From a checkpoint of a small mixture-of-experts model trained on Wikipedia: 6882 steps.
Below are experts of layer 9 (counted from 0) of a mixture-of-experts language model. Rows are named router (the router's row for the expert), gate (a neuron's input weights, with its number), up (a neuron's input weights, with its number), down (a neuron's output weights, with its number) and show model dimensions 256-383. Each number is 50 + 10 x the weight over its row's rms, rounded and kept within 0 to 99.
After each expert's rows: a language model's description of what the expert responds to; "gets" lists some tokens that make up at least twice as much of what it gets as of all text. This comes from a sample of Wikipedia text that the model never trained on. Tokens count by the router's weight.

# expert 33
router:42 50 72 54 53 66 46 45 36 59 56 37 44 52 50 63 46 36 48 38 45 45 37 49 51 38 60 60 54 52 62 47 82 61 66 41 58 72 41 46 61 51 36 49 70 49 57 35 42 67 46 50 38 43 36 37 53 47 62 75 67 57 50 51 53 44 56 59 36 45 58 59 38 58 52 49 35 59 63 56 51 62 57 52 47 44 57 32 39 49 56 46 37 47 42 45 57 46 38 49 48 55 43 43 43 45 43 61 47 66 43 71 46 33 53 63 62 40 54 64 53 47 52 54 51 41 54 53
gate0:39 41 59 58 30 61 45 40 38 42 41 32 40 33 49 47 47 32 73 53 55 66 27 27 40 55 42 58 37 49 42 43 50 51 44 43 49 56 59 61 53 45 53 64 58 50 41 43 41 54 49 69 41 54 41 33 46 54 54 56 47 42 33 61 41 35 46 58 66 35 56 59 49 74 51 48 45 49 62 49 50 45 57 66 46 56 41 45 59 44 27 40 53 49 68 60 37 41 52 68 59 65 49 50 50 42 56 49 66 51 53 57 55 45 31 42 53 59 44 61 51 48 54 66 50 46 42 48
up0:76 58 55 48 57 47 54 41 71 62 54 68 46 73 66 50 63 56 48 39 51 60 62 50 59 44 52 63 66 27 62 58 50 41 43 55 38 48 44 69 29 55 62 43 42 42 63 70 56 55 56 52 64 31 48 63 44 54 57 46 38 56 59 67 50 47 37 51 55 51 48 46 65 59 62 49 57 53 52 50 21 42 57 45 55 45 50 63 55 52 66 45 49 52 40 61 60 63 48 53 52 47 45 62 50 55 51 43 40 57 62 42 48 64 53 57 54 48 45 34 45 48 40 35 48 63 52 45
down0:34 62 62 47 60 46 59 29 45 51 43 39 56 64 46 63 67 53 58 62 59 67 43 57 53 47 35 77 41 55 38 59 45 45 57 74 46 65 61 46 76 41 67 33 64 51 39 41 40 45 31 74 50 49 46 52 50 53 36 59 35 61 50 53 63 48 26 33 48 42 55 39 64 48 28 50 59 66 43 40 58 60 46 40 41 34 47 68 51 55 39 74 52 58 49 39 47 53 60 55 46 57 44 54 64 50 59 54 32 49 63 65 53 50 50 37 55 54 53 52 58 60 63 65 38 55 51 39
Description: Line breaks ending table rows and infobox fields, plus pieces such as al, Al, r, b (alpine, Non-album).
gets: "\n", "  ", "r", "l", "al", "ar"

# expert 17
router:37 50 45 43 49 56 62 66 63 52 59 53 49 53 58 54 49 47 57 50 41 38 40 46 44 50 65 44 47 39 45 53 54 67 44 56 56 53 49 57 24 34 27 46 50 49 47 35 49 37 30 52 59 37 55 40 55 51 63 59 65 53 55 62 62 52 40 44 48 51 57 52 43 59 58 72 57 59 61 79 68 52 74 36 71 51 49 41 47 61 56 65 51 67 60 49 47 42 52 72 62 35 50 44 59 64 37 64 33 47 53 44 33 62 38 69 41 57 34 56 63 67 67 43 35 50 49 49
gate0:50 71 44 69 35 47 52 49 56 64 47 38 29 46 35 41 52 66 52 46 36 36 33 59 62 52 58 48 50 61 49 45 60 56 58 32 49 49 54 31 48 60 49 51 58 37 51 57 60 36 40 47 50 51 30 54 53 66 51 70 49 54 58 43 45 49 53 58 50 52 43 58 45 52 55 53 43 33 51 59 60 31 53 28 55 64 57 48 52 55 60 71 39 45 40 51 57 40 47 60 58 29 67 56 59 55 53 60 41 45 51 47 29 47 54 48 43 70 55 61 59 42 41 49 44 55 53 46
up0:43 35 45 49 60 43 40 55 28 48 28 65 42 62 43 49 40 58 42 54 38 60 44 32 62 40 63 41 60 52 50 34 38 74 41 40 38 52 65 60 45 61 49 57 50 46 62 48 48 41 49 57 60 51 61 58 55 54 47 46 48 31 49 54 45 51 69 54 45 49 56 29 52 53 68 41 57 44 44 56 62 54 54 67 40 49 40 62 58 37 55 51 28 47 40 54 41 46 42 59 48 43 64 47 39 41 54 40 53 76 33 69 41 60 56 40 57 42 59 40 43 54 42 51 55 37 51 51
down0:43 47 35 57 58 39 42 40 45 45 42 57 44 42 27 38 54 33 53 61 38 59 46 51 43 50 51 54 59 53 55 51 59 51 61 52 61 39 20 44 33 63 53 57 64 43 49 58 60 51 73 59 36 49 59 57 50 67 37 69 48 66 53 42 56 65 44 53 45 43 37 61 63 42 47 49 51 46 56 45 43 44 43 31 60 58 52 55 63 46 53 59 54 50 46 62 47 36 52 41 58 32 54 54 43 61 29 41 40 58 60 58 57 60 73 58 63 46 45 62 55 55 57 77 62 50 65 32
Description: Opening pieces of longer words, such as di, ch, pre, conf, acc (di-gits, ch-assis), plus line breaks and pipes in football squad tables.
gets: "\n", "|", " di", " Di", "ci", " Fo"

# expert 37
router:49 34 61 21 43 62 45 49 44 46 64 24 45 39 42 44 59 52 51 64 59 36 52 55 37 51 56 36 32 37 53 49 66 62 39 31 46 47 49 52 58 49 48 63 69 48 28 50 47 54 71 39 54 34 59 58 57 49 49 28 50 56 59 41 55 64 53 43 47 50 44 38 35 54 53 53 41 50 41 44 59 66 43 46 51 50 52 45 47 49 55 59 47 47 55 52 43 56 39 30 43 62 52 41 46 77 62 58 48 52 57 40 49 67 58 51 35 48 58 51 31 50 48 46 55 48 50 65
gate0:45 59 63 45 30 55 50 60 55 38 47 49 48 51 45 37 35 45 67 46 57 36 57 19 25 47 51 48 64 34 55 36 52 55 43 51 60 49 49 46 35 65 69 41 55 42 37 35 70 62 50 61 48 42 59 53 38 53 39 49 66 50 45 39 58 46 48 48 54 45 49 60 39 58 47 39 46 53 58 49 59 53 30 55 47 59 42 52 39 54 57 59 47 37 40 43 58 68 46 69 50 52 68 47 64 60 53 49 41 54 45 35 59 54 53 43 44 61 52 40 53 43 56 60 54 58 57 62
up0:55 71 62 33 52 54 73 58 47 48 64 57 56 46 52 55 43 45 45 54 36 35 59 54 50 59 54 49 55 34 50 44 42 60 50 36 54 58 53 37 43 58 57 41 45 56 56 38 37 62 48 51 48 40 53 51 33 64 40 46 49 41 46 66 65 41 52 50 37 54 67 59 37 43 37 39 49 41 42 50 48 61 31 50 65 55 40 36 51 59 65 48 47 53 58 36 45 52 31 43 44 50 39 63 57 55 58 34 62 46 43 41 44 38 32 39 44 48 58 42 49 42 48 41 38 53 59 59
down0:48 43 50 60 47 53 50 38 40 57 59 61 51 52 67 54 42 57 43 43 58 62 49 51 42 57 65 60 38 66 56 54 46 44 41 30 64 55 53 56 33 50 39 60 58 45 59 25 45 54 50 39 62 45 46 59 46 37 55 43 42 47 48 48 44 53 46 15 58 61 53 50 47 69 47 78 52 22 49 59 53 48 46 65 44 38 51 53 61 41 49 49 42 49 54 50 66 39 52 42 33 51 47 35 30 44 58 48 55 59 49 36 46 60 60 61 62 54 22 53 67 57 51 55 48 44 48 57
Description: Full stops ending sentences and decimal points inside numbers, especially in climate and statistics tables such as 51.1 and 1.5.
gets: ".", "\"", " .", " un", " York", "!"

# expert 25
router:41 42 54 43 63 49 54 50 55 45 28 64 50 69 51 47 84 69 56 51 47 49 53 41 57 50 52 68 46 60 29 56 58 61 55 54 55 45 43 56 41 70 48 44 47 55 47 47 45 54 56 55 33 31 62 59 47 36 43 46 57 70 46 43 38 44 65 59 69 26 45 53 56 43 53 51 67 54 60 33 62 61 43 67 48 30 37 51 53 49 39 56 44 48 44 65 60 48 35 53 47 47 37 57 40 49 41 56 65 63 51 43 41 51 49 59 50 38 38 38 42 69 60 50 61 54 27 57
gate0:52 61 48 39 59 42 44 58 64 50 55 30 49 49 41 48 70 43 55 44 48 53 52 65 41 59 67 42 55 56 39 44 43 59 50 52 55 57 54 61 53 62 44 50 33 57 63 38 36 48 63 47 35 72 67 53 57 37 31 47 44 71 57 34 34 46 37 37 61 28 40 51 40 49 43 54 61 50 49 64 50 54 52 55 55 45 40 58 57 60 32 45 50 60 36 49 41 57 60 52 52 43 41 46 54 57 53 41 45 42 53 56 44 59 49 45 43 47 66 52 50 44 68 61 32 38 39 38
up0:37 33 48 46 52 38 53 58 59 56 54 36 56 57 41 62 54 47 33 52 49 51 54 49 34 60 62 49 76 61 41 58 56 48 58 42 47 61 54 50 48 55 43 59 42 54 47 40 43 59 61 51 59 60 57 49 62 64 45 39 53 51 44 39 44 29 61 39 45 47 38 52 64 48 64 65 58 40 46 67 74 54 39 48 70 55 53 57 63 39 39 54 55 68 40 49 64 58 34 33 29 55 58 39 51 60 58 46 45 47 67 67 59 35 43 34 22 48 57 44 36 44 41 56 52 54 46 60
down0:44 39 50 50 49 49 60 56 41 59 51 44 45 64 37 52 54 47 47 56 65 50 56 45 65 63 56 63 41 53 43 47 28 54 45 55 51 69 68 37 43 62 32 42 46 45 56 55 40 34 47 39 52 68 47 46 61 54 37 50 51 61 61 61 47 56 42 45 24 42 45 60 47 39 43 59 48 66 64 34 62 63 60 47 49 43 60 69 55 40 47 37 41 52 47 67 60 47 48 47 37 54 62 48 51 57 48 37 44 60 38 59 61 38 49 28 44 59 65 52 52 53 50 46 47 65 61 70
Description: Commas in running prose and lists, usually before and, which, with or but, plus some capitalized name pieces such as Ho, Dun.
gets: ",", " Ho", " th", " New", " Lu", "E"

# expert 20
router:43 41 58 22 49 55 63 41 48 60 60 45 43 38 64 51 57 42 48 55 60 64 37 68 37 71 56 43 56 39 52 63 68 59 66 54 48 50 50 50 54 59 46 75 41 72 61 53 55 59 53 57 34 65 57 53 62 48 44 50 47 59 57 55 31 51 49 64 40 45 55 56 64 47 45 43 56 48 44 19 46 42 44 48 44 45 54 52 56 44 62 58 56 57 56 52 52 58 47 58 68 51 44 70 65 52 31 66 44 55 49 46 56 62 46 41 38 54 48 36 44 28 64 64 69 52 74 60
gate0:59 60 55 44 45 44 44 50 56 45 35 51 48 51 31 73 67 48 50 44 70 67 41 38 42 70 62 57 36 52 57 58 49 37 44 47 45 67 56 53 41 25 39 52 63 24 51 62 46 44 56 57 51 50 61 47 67 57 41 50 45 60 53 55 53 46 54 54 63 49 53 41 60 66 48 46 51 41 45 40 56 30 52 54 49 63 53 58 65 56 55 59 40 55 58 46 57 45 51 44 37 45 64 48 36 43 47 53 40 44 49 43 34 50 54 36 51 75 52 63 69 38 41 45 48 36 43 63
up0:51 63 48 50 50 58 51 63 59 37 70 38 38 66 51 37 57 65 36 51 63 63 54 27 47 57 42 55 50 33 78 41 58 46 55 41 59 51 52 76 47 53 46 48 48 33 51 43 63 53 41 53 48 51 59 58 56 54 47 49 68 35 55 42 51 32 52 53 55 51 47 34 60 43 54 61 49 42 48 33 51 58 48 48 52 49 30 48 70 59 57 46 41 46 50 46 38 29 56 61 38 57 47 64 43 69 52 74 38 53 46 54 49 66 42 45 53 66 44 56 60 53 35 32 68 52 48 54
down0:69 62 41 54 57 43 57 47 40 53 45 47 46 62 46 43 45 48 61 49 45 60 55 38 29 40 60 58 49 37 36 43 39 49 72 45 41 55 36 41 30 39 39 32 54 60 48 48 29 44 65 53 46 34 54 56 72 41 66 51 60 26 52 30 58 49 65 50 42 33 35 50 36 50 35 52 45 52 58 43 54 53 53 40 35 51 40 60 51 57 61 55 56 48 37 52 42 38 54 43 36 49 15 47 43 44 52 34 46 39 50 56 53 49 41 47 43 65 47 46 38 56 54 40 45 46 55 48
Description: Forms of be and become after a subject, such as was, is, were, been, became, often before passive participles like used or known.
gets: " was", " is", "ly", " were", " be", " are"

# expert 10
router:48 44 66 34 51 37 54 55 39 53 58 46 74 62 47 38 50 44 61 49 63 45 49 61 28 56 42 58 49 48 60 48 46 34 63 62 45 67 50 65 53 42 39 47 52 50 41 58 59 37 45 43 45 50 48 45 43 60 36 59 50 61 43 62 63 59 51 48 54 53 41 37 64 52 56 60 43 49 60 52 47 47 61 54 40 60 52 46 41 31 51 49 54 48 35 48 44 36 35 64 54 24 56 42 40 53 60 59 55 41 50 36 61 46 43 59 52 37 45 45 39 57 42 57 50 56 68 66
gate0:67 69 47 26 40 28 32 68 40 55 36 37 52 55 48 51 59 29 66 46 54 51 45 63 46 54 42 57 34 60 53 44 47 35 65 57 40 57 51 47 47 49 47 55 49 57 38 58 31 37 57 49 53 44 56 32 67 49 45 42 41 56 52 54 60 49 52 44 49 42 37 30 50 39 54 49 21 46 51 54 44 41 69 49 75 55 48 38 51 67 73 55 49 47 46 32 51 64 61 71 42 36 48 50 40 46 55 37 34 40 53 44 82 66 51 40 54 58 56 51 49 31 32 54 54 52 55 60
up0:68 61 38 31 55 55 49 49 59 44 52 52 56 45 31 52 55 50 55 58 49 37 59 41 54 49 53 29 57 66 46 59 46 37 59 61 57 55 43 53 41 68 36 57 53 41 57 55 60 54 40 70 61 63 46 33 25 47 76 49 52 66 51 58 70 55 38 83 43 47 68 68 58 47 47 67 29 50 50 37 63 34 44 64 46 54 44 43 43 48 55 33 32 35 50 46 68 62 57 40 47 66 58 36 45 40 63 52 54 46 38 39 56 45 76 39 54 56 52 50 53 46 38 48 38 52 46 63
down0:60 44 43 52 49 53 64 53 57 68 39 68 41 60 52 42 60 47 73 41 47 50 46 41 62 43 58 59 59 45 55 41 68 41 51 58 55 32 49 40 52 39 62 53 48 57 51 45 52 57 62 44 33 56 58 68 49 41 59 54 53 47 38 31 44 40 58 48 33 56 60 35 59 41 55 57 64 54 48 46 59 50 67 36 36 60 41 35 59 46 49 56 48 50 46 49 46 44 65 61 42 53 62 46 53 43 57 55 47 31 30 52 63 48 43 52 36 32 53 41 56 70 25 62 50 49 44 22
Description: Single digits and small numbers in pipe-separated statistics tables such as sports results and track lists, e.g. "| 1 |", "3.".
gets: " 1", " 0", "1", " 2", "0", "2"

# expert 21
router:41 48 48 76 57 53 62 40 47 48 40 41 56 45 55 37 53 55 54 39 49 54 69 46 33 42 55 56 44 39 54 54 52 42 29 36 64 33 47 61 51 39 53 29 64 38 68 33 62 47 44 62 65 62 47 20 45 37 61 54 65 44 39 19 60 73 44 61 39 53 55 48 48 41 55 33 42 73 70 63 47 62 29 38 45 46 36 55 62 52 50 56 41 45 58 46 56 33 46 44 46 48 44 40 46 40 55 48 59 42 48 64 40 64 42 73 43 50 40 44 68 38 65 47 46 48 51 55
gate0:43 52 50 37 45 64 51 64 44 38 30 52 72 49 50 29 47 43 48 50 61 49 49 53 40 61 57 40 59 42 41 26 46 63 49 58 57 37 52 60 53 37 37 45 51 54 54 57 49 57 49 38 50 60 62 33 62 50 67 61 27 48 64 45 46 31 52 53 52 47 43 53 63 47 53 58 29 49 57 77 44 48 33 49 57 56 43 43 57 48 32 42 47 55 33 65 64 53 43 40 58 36 40 38 66 39 45 27 51 65 36 50 37 63 44 54 44 42 45 54 63 54 50 71 59 30 59 43
up0:39 47 56 53 69 53 58 41 45 64 63 52 44 54 49 48 55 52 46 37 44 31 54 51 65 44 63 42 51 35 60 54 43 52 51 44 48 41 52 56 59 53 71 46 59 56 45 59 34 53 27 53 43 53 38 26 58 35 31 42 40 52 58 44 61 41 74 39 49 44 65 52 61 50 32 55 48 59 54 20 28 59 45 50 56 53 67 56 36 53 57 50 43 63 50 49 57 67 47 53 48 47 51 56 47 31 56 31 50 45 56 68 46 58 46 57 54 20 51 28 47 46 33 31 48 51 47 43
down0:59 48 61 47 46 42 53 47 74 48 53 50 40 51 52 33 51 52 55 44 58 65 32 44 60 55 46 40 37 60 55 60 60 50 64 55 50 63 53 50 51 55 64 50 57 58 53 53 54 55 58 49 38 43 69 43 62 53 46 29 50 45 66 48 67 54 61 53 48 46 48 33 43 37 40 50 43 54 26 41 48 32 53 63 49 43 52 55 60 42 47 45 67 66 44 61 50 56 27 47 59 49 52 51 31 46 47 45 43 55 30 64 48 64 54 52 59 51 60 35 53 58 51 64 51 70 59 50
Description: Prepositions, relative words, auxiliaries and subject pronouns opening clauses, such as for, with, which, where, had, He, It.
gets: " for", " that", " with", " an", " which", " had"

# expert 16
router:44 53 42 31 45 35 51 57 36 43 65 58 43 63 50 20 61 53 45 33 63 50 54 51 68 27 58 70 36 18 57 37 50 50 44 57 43 52 38 59 37 57 39 41 51 55 27 37 52 37 40 50 30 51 56 47 68 42 37 60 45 49 42 72 42 37 51 61 36 38 50 46 69 60 48 52 59 49 57 57 47 43 52 40 52 37 59 55 52 61 37 68 42 66 49 38 43 62 55 48 68 48 39 52 42 42 75 60 49 33 41 55 30 53 62 73 35 29 55 43 29 68 65 46 54 48 59 27
gate3:48 47 34 34 63 26 47 44 32 36 44 58 40 56 51 48 42 59 71 49 53 31 46 37 61 24 55 47 48 45 54 45 53 68 53 54 39 39 52 41 32 58 44 54 43 36 34 37 52 63 56 57 47 69 63 50 60 41 51 43 44 45 44 34 39 35 47 39 69 56 41 70 49 40 32 46 50 54 43 60 52 55 52 59 50 46 23 70 53 62 60 52 42 61 55 49 42 42 48 44 55 36 46 55 49 48 51 49 54 58 51 36 59 45 42 52 55 39 41 55 39 46 53 50 57 47 40 56
up3:50 48 45 47 65 38 64 49 31 52 57 38 54 66 47 51 54 45 52 54 46 63 67 52 51 59 53 57 45 28 58 57 53 73 50 55 70 49 64 27 31 51 41 55 53 46 56 44 54 57 46 49 45 32 49 38 58 45 54 32 49 49 41 32 41 39 52 36 40 75 33 61 54 31 30 51 47 52 49 38 57 57 40 45 40 44 65 53 46 64 58 38 35 49 65 47 48 38 46 37 66 41 54 45 42 66 54 36 70 73 39 31 46 69 50 70 42 47 40 67 45 50 56 63 45 45 58 52
down3:55 58 66 56 47 59 30 38 57 58 38 62 38 42 59 53 36 37 47 64 29 44 47 45 43 48 48 54 33 55 40 68 47 55 31 43 44 42 51 43 61 41 40 46 53 55 61 54 53 42 61 65 60 49 37 39 59 52 33 45 42 56 38 58 63 72 38 45 51 54 57 46 56 58 57 55 59 59 28 46 64 60 49 53 51 43 67 42 57 47 61 43 40 45 41 56 41 67 62 59 48 44 39 38 47 45 34 69 42 69 42 56 54 39 58 63 43 37 67 42 59 35 54 50 48 62 66 30
Description: Modal verbs and infinitival to before be or have (can, would, may, to), plus adjectives in names like National, American, Public, Special.
gets: " to", " can", " would", " National", " American", " To"